config = dict(
    hidden_size=128,
    d_expert=32,
    d_shared_expert=0,
    router_score='softmax',
    vocab_size=16384,
    norm='rmsnorm',
    positions='rope',
    qk_norm=False,
    tie_word_embeddings=False,
    init='normal',
    init_std_up=0.0183,
    learning_rate=0.00954,
    lr_mult_down=3.0,
    decay_shape='linear',
    final_lr_fraction=0.05,
)
Below are experts of layer 4 (counted from 0) of a mixture-of-experts language model. Rows are named router (the router's row for the expert), gate (a neuron's input weights, with its number), up (a neuron's input weights, with its number) and show model dimensions 0-63. Each number is 128 + 24 x the weight over its row's rms, rounded and kept within 0 to 255. Numbers have three digits each.
After each expert's rows: a language model's description of what the expert responds to; "mostly gets" lists some tokens that are sent to it at least half of the time. This comes from a sample of Wikipedia text that the model never trained on.

# expert 0
router:135120162099111160165118178102128130117142120161128134092144133143116149127134132145116140141122160139156120134153110112126139139111102134125140147150111085117111177115153105131136148140130146
gate0:130151133109141171144131145148149121121141108140119140136127105123146159120138140125117095125161154137109106120143124112149132135122124142096142138142115100147083127103124073141104151130139079
up0:069141077172186114121088125146123132114140126134134152135131140109105125128145100120088109131106150068123157113129137097120163101133098121096117146164118186119141092158113182120128173140130124
gate1:147138153129146159160104140124135114130134120129135145163125115111167143123157114120120093129154075150128126150083108112101100076101138169156133113093093164124128148109121160153137101133138136
up1:185105152102160132117149135166136132115165146087161098150131150196126151105137149118136142140133125134123106146100103127140137105137101115121196096116150145151107086133112129123100111132146138
gate2:143113139093101123117096168123123131134160147160143150126081142117151128099165108156159159110138128117153115135143106113102069091146150117140134132060123120098142124129150152113108101141115100
up2:147133085147103163095098109120144127115113131181138148151149115147142148136145114092092137117128113145154121145112135159112102121104201128143116177109147159111114110119129158131100092113149113
gate3:107138143134172092126149092163148123115168131118126128129139150166114162132129092160199102128106129132140097158141150133106098188124126101127151129160102153164120120112131168126107122115126160
up3:157163145106174122119127131105097128115109140131142128174143132132149118110158137129126214108087165135107107141095146135107152153101156113136081092101138143136120091141127106112119141113082124
gate4:121165139125132135137110098072095137152159123140107134119110111150138147131170129167137116114125116136132102074149115153160088085117104140144171116144132172145140078105148145155160127109138136
up4:146104160144120118156103142136121141096091134112122126135110099122141159157133144160124146144144113146119108125135139106138107118141131120097130102138118129127152094128118165126157091121159112
Description: Temporal and causal words and verb stems in narrative prose, such as until, because, during, after, to make, -ing endings, underwent.
mostly gets: " until", " because", " During", " when", " to make", " According to"

# expert 43
router:113113095080100155140113112080148131138087090106079154167113114101125123117106117120101114150113159087112124083153156129150134166122165161108126133098115099176153141161135110114136125135126126
gate0:137105118136076129121064167115113082108122147109116153090094156135124154145106144116113104177147156134115093140131096163116129166141137126161133118093105130114085111109123140093117094117099118
up0:142129142099111156123124131168067115147099120175107167122173131120101097127122131130140110087099176102164108172160147104176126143119101122128120107133116144173156132109130163145146122140137118
gate1:169112105120112118115114116147143100133105168113111135124133144119093115139087121120113095122076125118076129146113084121148093100150162125122148080075102123149100145138119119102138158142082110
up1:119117099101084153094115117154104098110115121127138134124131146106154148169099120111144120154139121139100135057110095139139112176131135142109149106154113080137134132109120123146178102124129137
gate2:066131104083151125093109113138136112127124116080148114184135115120145164175091125112132117171157105106113142139093081131120090167133151121133120102095106119144113109149140101128144133106114084
up2:104136107138130141116181111164089091078152106081108134104121132083136096111166130103121129137122135114141128142149138122107077152169154112152108082126083111104130135082140146126115090166158117
gate3:091109091165115135103158092150111087142191098125120136183111127131149139123122138117114100089097126102112176166117125089130146139121172126141166138167141134077085085106119113163154153113142144
up3:164128111182106119126113125135089124116189097118115148119107077138171127112134149129144101101151135143123124134102127159092120105143121160118124119101089095141116153130138158098120080125077137
gate4:154132103092127143140137102124122131089138119105119121152168106116098126093155121098090126115132124113160127119112083138082124120096125125114132169087144133101182125158106168093108139127148140
up4:081123152152170128115172155097150141096166120134133138161134137094128134111122112147136138108171142118109141126137105168119106120133088127127109101141144165119135142186121140112152169152151103
Description: Lowercase word-internal pieces following an opening fragment in ordinary words, such as sm-el-ter, aw-k-ward, pl-ug, quant-um.
mostly gets: "issue", "ilarly", "opping", " chang", "ump", "ift"

# expert 22
router:091133134181134123130138138086083110149120145125145138133133158125111105124122096084118112093151103142101151132109068156147147105120175115152127113118178164135177123151126122138152140109123156
gate0:136124140075120150141088108142120145109129096138086102108091099119137117132123156116121124137121107151130099125107124135123141102140086095135128154153073143130141149085143123137128148150113193
up0:166114144086113160122109136115126155099153094145077121130144074158151150115174165130145111178139132111113074148106170145134149168124088140092104126155077109087133146121141116140112147138131110
gate1:140096123117092129129145147112113148135151123105107136174102105143087171135109140116126111147162124132181081144144086140082157139105171121149105104160104126116123130116120171111134131131151118
up1:077120123187159120179105156127099135127095089108154127112131121133156088147137117080175104114133103119112175100117163178144110112126148104102168122137128120120133121137165157115130151109134112
gate2:099207127145130138109125132131121107128116150093109165122102134172142132116105082119128146141098111098144117160065125128107091147086116117131170120127135110114116156118102149099193128097121136
up2:132132117136156179115135167130121095125098123118159117132141117098079172103125121117119102125142137123076108117122127128155148082108114110142118153097125142092133107132137124137098121103141168
gate3:106136096140099111121126100108100126114088129076120130162113114137164128113103140094114089124127193132070091108090135131116143091134146116114128136153132100115103161117108100116145152144107127
up3:104153117141098120134118108149108122104107119149166096093104204169122122138116098122098130159115117090156117198115126126131124176175123119088123091130166113111132157144112146109141102131092172
gate4:130142156163113130119133150116163142135127157123156123135103130091139094139119139139160135153147123127104099141104121159101186164100170154152127094158130111154093150106103109099137146092118134
up4:164074142123088111117120153137100107103130164077148053153170131113081116098149137133125159137135143127113101099122140126162130137124128139174117087155172138132121130143141130132114120161109147
Description: Words inside formal names of institutions, laws, awards and publications, such as Department of, Academy of, Sciences, Affairs, Master of Arts.
mostly gets: " Sciences", " Department of", " Science", " Affairs", " Award for", " Ministry of"

# expert 61
router:158096147141158092147120145117136153128136139140162147114170130108142142156160095128096099173133154145118106120136164103122175122135133079120088125100178119112091141118112136124147103130130167
gate2:113155091092171143109126165174146106119099136126142094146111112102147145127133176097148108143113132099135153146086109109174135114114115160148152132176119185114161129149124127152131145126153072
up2:083117120116148130074129131180123118148133109135152104147108112116144114099120153196075151092167123133135146077120093108118137123148099183133151155145145118111118145170159139134106131157141122
gate3:120102152169173105138149140135143147144155084159161140113124157093164135146132097140163142119121153155145160148130095124142109159112137104124100082134143094106100128172177141105094149118106138
up3:168141162078182061154109113117136085106092136138095088156127160131110121105108139134106121129112164111128165115131150164149115113150104131084137168139144129180134122156113141104140121162102118
gate4:136129123145168099120111122119125094141136081133103115137132126100072119149161118115124137098114127062154159110122095092145114188079120133130137118157149121097139143144144094105120103126080088
up4:150130171115115137140160103130131134118145134163100110122106112072135104091109125156132122146091112100140139124152119187100154109204138102141108180139158111129135116088149120133106108148147108
gate5:096126128119096173136170115168173110134164139107092139151117147145108087091125166102142173059101128100127143166095151149086115105130133127105152142085145113095186112124159134125117143120116116
up5:135187117129156150148147127144166127115098100088158119133162130101159143118117107101141144168114144163111141156173190114129147094120138114115120069150164108145084159158133137111130150167138162
gate6:126150131111117128061119122125114120106093094096145116097158090102133128099133122118134130154111153114114117085116130134127137149141091114155103139100108112145124129157146085184128159154086133
up6:152082102094086129122114114098170085119128161167154098152107122163136155118109153204119142107134129159125137078137136153132120098106154089111141109117148098120109079148077138125152099167131116
Description: Generic nouns after "the" naming a document part or entity, such as section, version, building, set, table below, often in math texts.
mostly gets: " version", " section", " unit", " building", " to the north", " table"

# expert 8
router:183135147096136142141152110118124110118094100104114143141105096134148161139127163125138106132169115157134058084159119110115152120162130097152145145134176170121139102102101138110125165103132165
gate0:094150108104127122160137089128120120071098105150086132157114082101162140119159108185104099162104144117103137127125127121130121086135138165112131095122110159115114132123111119155157129138146089
up0:126063141131128119105133141135122140052132111144169154127119110129122134101126102111129134113116100161127171114101101134102082110144134157157140159135106134149117109105067102096146122104119156
gate1:152140142108113139112158101146115156122120091145130134126093140146148138151116123057129136081176137091148128183086151147090159132132124146126144129093151106124160165154138114120110138096057151
up1:140120113101114122150158151124129133139117112117133144147112158095148134111153137122116109121099103142151153102127117171102111136074122197134124087104158099163168120140130129125142133111163109
gate2:131148122147161142163099144127120099145145103130106170106149105127107154111145120111098142109152149123128129100157077117130139131084130155141054119113102145104086159143171063133101148183151120
up2:109152102090146130130112098163138124160107117110144125079133171123103100148122139115112131125096113160084162142155095083158129122144101121114116076115132144095104112123125119116165113134161121
gate3:102120137184122135096155120143114121135132119093146143166156118146135169171149118093107111104149162123108150139113138104145101151146088142142113118093154113136156176136182113121137127157093134
up3:113141158133124149127079147158129127167178139146098128108160160108149129081122113146118132154134109140111154171115151141131201128126122108103160167137117121106142183134101175145101116146137124
gate4:119114121130129132103126156126121110148139111129132137122128165140129110141123119159134138131178124119097071132131113145137140137141109129080164152141094120129146125093171114109052101134139100
up4:139165135132088131127121153147143131163110134054141132073120208135163129131134135131128103132168138123113146136143117120140133153140124152124106119139147141142133132134155112120173161144144103
Description: Small number words and quantifiers before a counted noun, such as two, three, several, many; also digit pieces in counts and dates.
mostly gets: " two", " three", " four", " several", " five", " many"

# expert 9
router:108185130129115138124168145124121121150124125128177140131151177164118094102118150111156122135110151174093142103119148116172090123095098150110140125090169141080089107123109095132097106143128122
gate0:139148125136141132124184109150148089132169118132132144119110149139132149094121080100175186114111148143105107081091126152111106170111078134110140106157134122090119147164149161110105132129134104
up0:107140119142131174118099150109161160118116160119118158148148123138143120123120214130148171130142125115144088096068164134121127175117114147106119134132120132151104134145095120111120144132124134
gate1:135172127105113122132114106149164143111122105098121128117131118122122087158091135146076126119074114121178118113097094094097138079129122149108150154137102109135131160104148152083116099129122125
up1:128095153176179129100113082091141141183143170151123129135121109144160103132108117126172160159137167151108151106119130158149121134101128140099173165141121123124129115143153148132120146135128140
gate2:116140160104125130159152105099111114118125135107120141109131129142112121131113150096154134144109120137132154115125100147085139112130122094099124082100135100128132118150150109158139102100120127
up2:146112121140116141101123147158171089140150147154055118143123134108108063112156096133122146127123131134164115140138111097193096079151140189098121150120169097114128126122155148128146160135116088
gate3:094091136099147111093101139146118099165120149086132111123157130142153151107155116115095080161084134113178164160157131096099116129120169125142171102120127134114123197137107126112123145111142151
up3:177117130130123169144128103163131115148136134125155118131111183153100133160134160124144108094156149151111130149102081149136157166084101108135124099123161140152123145106112120142095130103111134
gate4:134099160099091097099125141142099108119112115109107101127136111130123124140108115081105150124102135103134169137149132094141108097114200140138083120132112135140101143124096148109160128126152091
up4:144178131121146104147114090108128112145125106156137152090132140086113129144115132121170126113149140115121155178104165151121090148137128093146139154108114131104082133141076166127128128115150153
Description: Capital letters and letter pairs inside acronyms and abbreviations, such as FIFA, IGN, ISSF, CONMEBOL, NASCAR, or country codes like CZE.
mostly gets: "CA", " JP", "IA", "AT", " BC", "ZE"

# expert 3
router:141115165115107155106155110087101152095127132098155165092154102143144116123127143139102092161123136138117164116126155150164157155160080132155102109076161111096133105146106134126108166128152116
gate0:149150116118089111143116149075124175108109144119129124148115122123134158119139134160124173100172140129186127138114106141145130148093146126131132140127124144141118114100098161127119195125110058
up0:128120147091108145137110097137136112129134137108119105132141145142165098105139113124169156223131165103130087087127148094144133131107107083147152110093147131133129112136122165129086150090156088
gate1:136115113159120139146108148129125065141094136158140126118113141133113103139084106137113094149120119103130085098191115124088136137111134134113157123137119114141111167117135125149084129090128145
up1:136141127116145119075153114170088123120119161143137105114139139105176155117156141124139125145138086096079128176125107116116139126164163109114116127082146111095119126125104171133144114139147132
gate2:121097164165162146148150104119166080112147143138117146129125155143157115171140128107163127134159144154098154107084112139122110141113132114111170104067115158102137115116106118110147099127165118
up2:123148131135098096085149168132152163136092101079138138147122082130116118092126145181089138146135130154089109131090125110107166101152122096146108112146140156116142109127124129151179133120141147
gate3:116170111164141111108152097151154143146116116154132114140112175138098095126126112156151148096120127140105100122154105136144114080155122128101166120156109134151094172155136167105120135138149136
up3:152120137128119124147167120085153118086138167131129136144130144163137118159128150152132130154123102105153160144146151144124139126109126139137130074118138131109159172134096145131066114158096124
gate4:139134133150098142083167145148150158118138160118145155114088118134131128120129100114173153124142077129138146106104157115149148138108111154129154153141129099146074127104127095171131151133134146
up4:124118110183119105124142122112134107167123161147108105170083127122093098150135088139084128106123144122119102130086205114188144123135131136145095135101145131157165111121112149123146150100134082
Description: Nouns for contests and periods in sports and election text, such as season, match, games, Cup, votes, often after first or home.
mostly gets: " season", " year", " Championships", " votes", " Championship", " Cup"

# expert 17
router:110122104152104110139106113124112109107127110151118163110155127097122090144150143087146100110154132153129162122096085122102168101156156163106120095115162116132158115104155121119177101075159154
gate0:130107128088093094125126119170150133090140064123119121138125105183118097105110154135105143124084094103129091156121151120134119133120111101129089102168069125145168114101132076127134154111123154
up0:133137089177125132146166125107129125149112127134169137050123138140086147088125113137108127133124126106114167113131147125152132179142177117149155148094162121126124097164140108133104135108096139
gate1:130126103167146081127140120127115146131147133119117091150108123121113105124125108115143092167125108128123083088087104135162101131106083137065173148148135108147165119147147102170152159154135141
up1:107103114191129151129146135098146153149171131110123131098131120145121130160123119152066164093140119145103106097133112107100131115146110152114145097126102158077104100115126129134141152117126086
gate2:088114126171109147116151115121118162169118148132177118126168161113110130100134141147106172119137164140109183185106088182161126117124142144132129176143150138128142127128127134063153112124140103
up2:126148129110095110122130079173145116124117106171115133126108126087107101100086138121162089120107109084121123139101150074145127188136105133110155151118105159124118122126117097140125186076158112
gate3:143115121139129145153132128129105077111153093094135092126124124163099122181123143147111109090152119085149153119107106129152123128146117130097128105120109136114100130165127151144143099099146147
up3:129138132101121112112119141159106106175098152104071114133144141155147126139147143108094157134146100169098093119116130115116128175144081096154109129099121136076119154148104102152115128113099147
gate4:135131130134108109166105126124135090123156110102139109153130129119111121170158124152164145136144136103084109152138121179145102137103137146151114135151138087118106152130140176121089096135152131
up4:129092137159150113164126176097103121159110151109132119137140144174151122116120123103111136159130130103092079131127152111179147143117142150143135098139147137114093153135115126139123090130181148
Description: Capitalized name words or geographic nouns right after the, often starting names or titles, such as the Sun, Gulf, Mount, coast, Middle East.
mostly gets: " coast", " Lem", " Devil", " Gulf", " Mind", " island"

# expert 26
router:126166151125134117119118165131126161109146112116160126136141155136118152116110153169122104128115107163133122105145126121150129116134110144146117114109130109080151096115135126158121085103162042
gate0:101147153165143073069105124144142163097167144091109113118082138135147156159138076138119101129116126129123123137152125120112130137148089164129123112120135104093127138116093133102104104142094163
up0:122104106157100136071115073146136131150130096083113110086123154148093070081119099100127104126140153106154113128111142102117083145158117120143104129145131154133112123140115118127133113114132147
gate1:092150126139141134160062181159111125139154076169186116137115132118094146103172128145162117113113129117117128123120114146083131099140125129129110097150097109128122172148114193124119145097135148
up1:115132096116125119144110140137146110145108146175143099141098131107113141151121133152112158156104155096181142115152109105146146102155151112148167158170157114155119125162160129131122135109103140
gate2:094104152135100164137173134136109110119122111158133136121088112147159128104147122148125101130116175141151121115125115160104149158149148180120158090082113137126133164116147122117081162160140145
up2:088096138154159161155119143133112125165179148170142089128090149114162120105096137094141137106111125112093133129112139121140078113168152124096127132143141134129135134107124182150118119131141137
gate3:157149167117126171113092153117108142117117131092129111117181116157133127093150146099100113146159136110127100171160145085109118154142154113124100108083118118155107141112111146137126098153145080
up3:132096091134152147216114131102126097134110142177151100145136125154147121158088151112120131089079161151110141123142159106133113130097121102127098170145129104150175148120110122118113134117136109
gate4:117115166110180110160104120088076084124130175098141148150128118132117132153119149172087091111090145119121159132144117092113159119129106127136145140125111124135104123148068133147098150161119169
up4:098160147088129100105101134159103126134115110129108166136133104165156102147094125128093125127074126107134117181106136131096116130160119124159133134148120150129130116127107106113100108135160153
Description: Uppercase code pieces in sports tables and lists, such as positions DF, MF, FW and country codes CZE, ESP, FRA.
mostly gets: " | MF", " | DF", "ZE", " | FW", " | GK", " | ESP"

# expert 33
router:168114133144163165133121150154110142142101113123135132120097104144094120107161073146098125096125138117109142094075163111107110197132132124154120143159142150122120116133125099120106092100161139
gate0:092094128169111118135131160120095102124138140129125180174100134173124119111131121165171166163125122121115120178113105160122150124108121151117129118151118097131108118141099173093140112160163160
up0:096131106088119097090086140116115107193099114138103117114120134128116138136137128108128147103123125157138109129112095138128131113139125120064140136103084153136186124108152097154112150085124174
gate1:140074132144114129151098120150135132141138122147094153100144104079114108146120115108105148121152124137155147122102124153114128121125174161146103151111107105126160121114149163135085151112180141
up1:139119091147153103118149125143165133155119134120149118173135155141150119123109138156156096124077148127123129121114144093104146138155137125144157146120137130123091130095158143150117134171122078
gate2:103164084140144147128140127098162130122117178098151162133124137147090154122118100098111119112140123147178099131102112144170147158122128144148129101141098107140079132168085135094142117127113134
up2:136129136131152133165130175116167112133153138152149086132113145173146084104148135089112130125095149131142123107144162082132100119123123164081156122171179103118094150127152142156080122119102113
gate3:106148128129142127104185124146151156135141136139110113106144119107105120124100135133150133107116101117141154110118074142146127119160169159102105101089136140125123142176128152091136128111107075
up3:123129102161152123147131130125080113146105105127131112113106148100120143129107115093111148136129124147116092105111103123100128134123142116199137150119121140104146138162108139161142140135095110
gate4:170154082168085138099092104129090149129105091133115185067105120157121155140120116117124112168139128160108147114136146194104113121122126145127124162113157118143108147107150116151116146107101155
up4:103106151142134153116110175083126149139106155164148131167094082096096111122105149132120090140129124137142152165126116156135115135077121068090121129112154131097127092136096127102129104126146153
Description: Colons, pipes, spaces and prepositions such as of, for, in placed right before a number or value, as in Religion: 99.7%.
mostly gets: " $", ": ", " on ", " of ", " for ", " in "

# expert 35
router:111133083108141155136133120127158114161110144119093135181121125124122086106118115122126124135083162111136112114087148121126121154089114106109123129166137135148163092140084123166104158131136119
gate0:131131111171116127157098118158159114151137104136106147148131124106085078094130142086119155149145135123112183126136178146134133169149115124152166093154171132115147152148146103108104093137123137
up0:152115134145076172120197125120130104128161069160115141114097123136151137141124170142109106148083134147116133122076168105138126115099115121155116159106137141134074170125148155163134101108121121
gate1:099139124131081134137147127121175117131152156116152127066093126125137138130103070103122116158120133086114119106088136150057118162121116102188165101101114111160118140095090126114154186150135083
up1:122120133120152138153162115116107092122105133071113109179105136083114140091149134071132159126135096119119140150127116115092151126082119108195176149212134124119139133149131112156103122119106143
gate2:125118114121167109140174143105131124135113126147112132200136126116067088116160135109160152122119140128131158152147075124098147154114130121142127138125125199132110099137068149139093133074167133
up2:160138135101114145129115104144113142115120120114117117158093122129189141116118111140108114148145068123124131117148088163140141125109131097178129145143124103147128124121089124144103099072139131
gate3:133165132137148095120140135118100123112119113185140148125119109150129096121099113136152128098134125130107133090041146187114132116146106125135165103144152150114145104110156137097095106112127122
up3:134147100111125171094103161098151091156136150166091111157140188097189125173111084124096146105094136129130114110152139112121120125159151127116130129130102117114149128093087154124141155119112146
gate4:170150076129108144084173139168109118099105158096114127164129120103119131133144094102113150123112143119119111165139153141135081127153142125174130137117136106089115118099162115119110135192143113
up4:133127132131144088102135127114134145105126122092127163138110145123085116107136128158048110125148109138115135096111166119104120105099139092127109118123135192144129159176101100117116132095138159
Description: Word endings and units inside infobox fields and measurements, such as Propuls(ion):, abbre(vi)ations, in (, ft), Length:, Species.
mostly gets: " in)", " in (", "General information", "- Species", " freestyle", "- Phylum"

# expert 20
router:142069097148092144096147131099135138102190170093106163104162104150126120117089111146109105137130150155149146103140131118111146172118103154156114131109133156131160092125116144093095162132158127
gate0:116130120101117136125151160068129182125117185094147122134068159130120109161126109150151144142134141092152119123101109144103128154139138138144126096135095087143085153109126088068140122134087141
up0:148114125106136180128148098133147087147187160103156142091132113141136151144151121121083128135125134094132116115100111110138118168140114151128082125065160169115100104153088132168132145162139141
gate1:090072108111123144120169127165135125122165106102086094183134160094128088096102128097131116138143112114146142155121123099118144107146144144093125161098100160124160112139139121138098143103098178
up1:132157110119136155110106125108135094089105111117144144115140127096148121142132133137149105121122132142139149118111100111096177132139087145163127145120122107099165090134103122152146098132142114
gate2:118148129139149137140108137144136142118171060120125127107134173137135146138075161121143073115169187171133130092101137112139087178155141161099109137062102110140119150153123096162149124115129106
up2:114143147131107120118151098143128131146088135157079082110134089102097115144164114141170106156115157144156139141136092087132130155134102092160100121090102117148138118115089143071109069104126123
gate3:159157155130133112089113089137134108138130155166098173103154144071151077162115118112129144176103161135121115164072126139102135124155162117129142128124117101133110132118102151106120149108112113
up3:133132111164147142085162176151103123128132142151122127116191132163130153113141122111159127140070120155164128113144119135109141123126149118126115146155162090141143124137139126171081137114143160
gate4:142094102099144091105135136108183154120134145130076131175099140113123103159127140103103144096108104088116128126127182124087160165118138106139136145112141125140157166083127171136157131113142091
up4:089154147118152141087150108113136115121164150125131080111116125129109113168151127124152084077098094108125139106094113102138109132089103092106129152127115143176132104120104128109130126124089131
Description: Sports scoring words and table headers like round, yards, touchdown, Score; species-list "- Conservation status" lines; line breaks in infobox lists.
mostly gets: " | Score", " touchdown", "andidate | Votes |", " break", " round", "-yard"

# expert 15
router:136129120160125099101130083119095160175108083123194160126170145116138131120161111090147114108112114137127152116133157150152133143112157114125124116140181147152141138148128155143129134080137147
gate2:116127129181127137119153135120127129097152099123076139181095135095151120170107135144142170130176159111097147126077131167125133134095129140126113121080136100119165113139126116121132172140131169
up2:142099109113111162148157151152101122142139085127131139135116144146147097132176110114140145119127138081134139127097108133129122106131133118140083139114143100145121118122153118114129138146106127
gate3:143136117119126120156097129120152127134197113132098141127116115154121118137137134161114140081123126135146082101125131146116130087131094091150149125104134115122118164151135138133073110141166134
up3:147078148131182144085124136124119142109146127105110084094122089147111107124126142136103136139152116142101098105165118153125118088166124093141174140122085159140119140113119130131150126126118132
gate4:148136144122116106099137143128124105105085085159090169138141090111093097141140082083107092130119112110115143112102176130133136162136102116181149156118109113153096109135183143159150157105098125
up4:158159123136121130138117144162138135124130116127157097138141106121092144169154131129088142083139135155141147118158157114169127157103098126143105172122178133148153138133102157182087149133108113
gate5:106153146130139133142126107123151129146152095127159148146142143119121104132144129101143115110161124126113131138112114148117125139109168133107144107080111136079154134145139151167158118149136103
up5:144126117108100153072109153176117126112122102114143118104140132117136164118102133110107096094127128181114163117076130135086160123116111138150159109141112135160120129120132155098155115138156168
gate6:103103117137120148136112135149096097116163135092141105125152127165130163100149108133102109088112123154122134067135137148137131130141102146154141164145125140120171160140108139088119126098130163
up6:136118094138142154105125127129147123173171098076113168095159129090159104138128128089147119120129106133137164172120151145110134150118157134163143119133143145146142145155137160148137075115109156
Description: Final nouns of proper names for places and organizations, such as County, University, Shipyard, Creek, High School, Police Department.
mostly gets: " Police Department", " Avenue", " Motorsport", " High School", " Hospital", " Creek"

# expert 40
router:134106108131118126139127093103113161120136100112118124122140115138135172118109115158100124145125176113101058114125115194135132111087138108161158076101147128160119174129139119143122133130142181
gate2:100141090122137138204096151152187127117106103109137119153137113141107131125130135127114081125097139165128117103126133123085142101133105152102155122144111123108138137121153109132135140087119106
up2:141130107126102150128122130149158110118124171177152115106114115131139129152157111156129088152141120138116108056131143139148134140134102152158133076105143126154115134159138135132159106141193119
gate3:122128138115126153149098127153128110128116144117109124080112099157114121150139097161106084105125114090163051142121148162155110132136153126139172113160091131130142119097139125130129157149131117
up3:076119127136167132117164113136122111087141161126110112095154164118148125126119126129160210121118125087152152155083093125100155165137156119099107177099118117107141089134146121070110130136119149
gate4:131117094127102106149147120124200142155113117129128130138144158113163143143095124122128147134118127118119108176111109129123201136090106097165125058087093131099085129133131121106134113131120116
up4:153134130106133123157127145135157159115109161130115114141126140157125170104094110108179120131141128180119137128130117134134164132147126120080107128139142166108094109116150186165147146093134117
gate5:148132104130135171105128139145117138135117141145130164136139142136121111084109117106088114063122102068113088155122122094149123123071114139118092104179102122136122156126125099127123092114108143
up5:151129123148147116114158070124137126128117082140073155093171131154173156102125100167128178147117136140126110138140104138149143128126144122107169152130156125133160151124143121117105098128159126
gate6:123117133123127121083131144106159136156120164155132169145145112147099166148126124147171107141084156127126137142150185110130144131175099146111115150128153092111112113127136086158123128136133114
up6:114132142161138140155137120158116120127183112094176134135123104144118138165074144155167138116131110156122199093159141098135147126124111110139133158132125103126126127173180134113112107130111089
Description: Abstract nouns for fields and activities, often in coordinated lists, such as research, education, health, training, rights, disabilities.
mostly gets: " research", " education", " rights", " health", " analysis", " technology"

# expert 1
router:090105136143134166146136146174105094127145182139116103099099167144151163114129132133150127163143167117147123186105138103159128157091124168156104132153095118097143124140110086136080134148170109
gate0:102118103092113157078149110139109155125147105119119132139130137119133115161094168114123132135137149114144097098141183137138124165079152099120119153147148131103146122155157101153127126084129121
up0:115131135148102173174157112156117142130157150114175097121135135116129107134145153127109172127143130123129134151112116124119111110135149166130103116114116092126100087146101071128128120087152120
gate1:134078134152119114128152131165113147139158119059135132090157132120134142094138113147138124139114149166118145156140133160109114139106149100108149145079152160138145086130105084102186108109143104
up1:122122149144158093149129165142121183129131147163102073128106123115118169162138118104160123111119104121148090143056111124149140152126165133111150150145130111114175146099104109127123151117130115
gate2:113111105117137159102157097124122099139119113119088110129179054144128126105111116102115129153102144136182114148172108181110120141102144126109091173190107118124079090163148109125143104117112138
up2:112144125177067118168139101142116114143108152175149097113137141107124135146099141115092123103144115120150169088174149119098106117124104123153112123083125081119140144123085152151123114159142098
gate3:088166158129150188083124119088137117111143150126168154133117128133148090125145169139150135105130152139108117097099113124120138144108137132128141117112101131123125165148156095117111142107084097
up3:164123105124125101150117145142126090166158083129106121115133121100096134108073130102161103119153142155113135140138098121161150148118102155102096127167105116144119110165074139091100081102128113
gate4:131130108104134098152142129111093146126171179152104130171158127075085132075141134108081141141125136104143103074115131083138120079148202137094123114124162148129128113117062141137139081128157128
up4:152138113142101141148128156129126132102143140131178127127146120089098151099105104101110136097102105142117116132148102115170093122141083141133146127125113120134099145092120095113131130149129101
Description: Colons and dash field labels in infobox lists, e.g. "- Born:", "- Country:", "Race:", plus table pipes and headings like Personal information.
mostly gets: "- Coordinates: ", "- Country:", "Personal information", "- Born:", "- • Total: ", "- Born: "

# expert 58
router:144157121103140148134157172124132108077125138116095101130086092147137126088095124161102180101124087121147113109120124125114120122125104167175164149135111136136158132120104090128109159143144138
gate0:105127155108102117098143087118124163100108115149148111140109140113108090106102111139118153135092133137159118122116148138096133126123150092114108140096143162128143128101110129156118142104142196
up0:159149106144088116150143121126085132141134073125112103101125137161091147103163161100094107103133091128132108137112120157126092108109175151091178127163126143155108148137148112086158121156130122
gate1:092095123126142108189160092129159134096137123146155102137145097124133064131147131145101102159103143149132153158160131146137103124159108080128151099110128113149182173104121138090139137098162109
up1:105120089103121118105176153138117136128142136138132158164129143144149149110191116112118116126107109097152133130107167160089107155152159175096118120118095129110123141097106166130141133131096144
gate2:124152142117159154111110143157142083145135138154085103134116172091109151140179086131118168134073159156110107144115091111145156112128128128108105094121090148108130117090131151082138130124095142
up2:144113122122179113133099135068120066134143120119152156134103129090113117091134166145117161134195112110120129151115120105147114150153150163122125114135122140109135105142123114137109096136136128
gate3:137143161116116105161148111124130131186130056089092101141138161101125132109121104123106130114135108114123165161150141107129156116112147122106132134111148151122130141095110175175172120131128106
up3:122142151105122145128109118117126144153121103102122123146112140158111095187173137127086172129114124139116109146154130135122144135113129119089129139103135152094173144102119154093141144141118155
gate4:106098132106130130118105108111127121115130129141096132124105106152114138137119192078152101122094184103115084145133187143131126152103135129145170128119130135193078158118141114145134139135118104
up4:114144131138107096154092143110117157118121148164106127138126147109115142134135158145131176135185133138096133134113121113131113077044128094114106150111097119118153128147102151152142139130105115
Description: Quantity words and the of following counts or groups, such as some, several, many, number of, a couple of, a total of.
mostly gets: " some", " several", " many", " these", " number of", "- List of"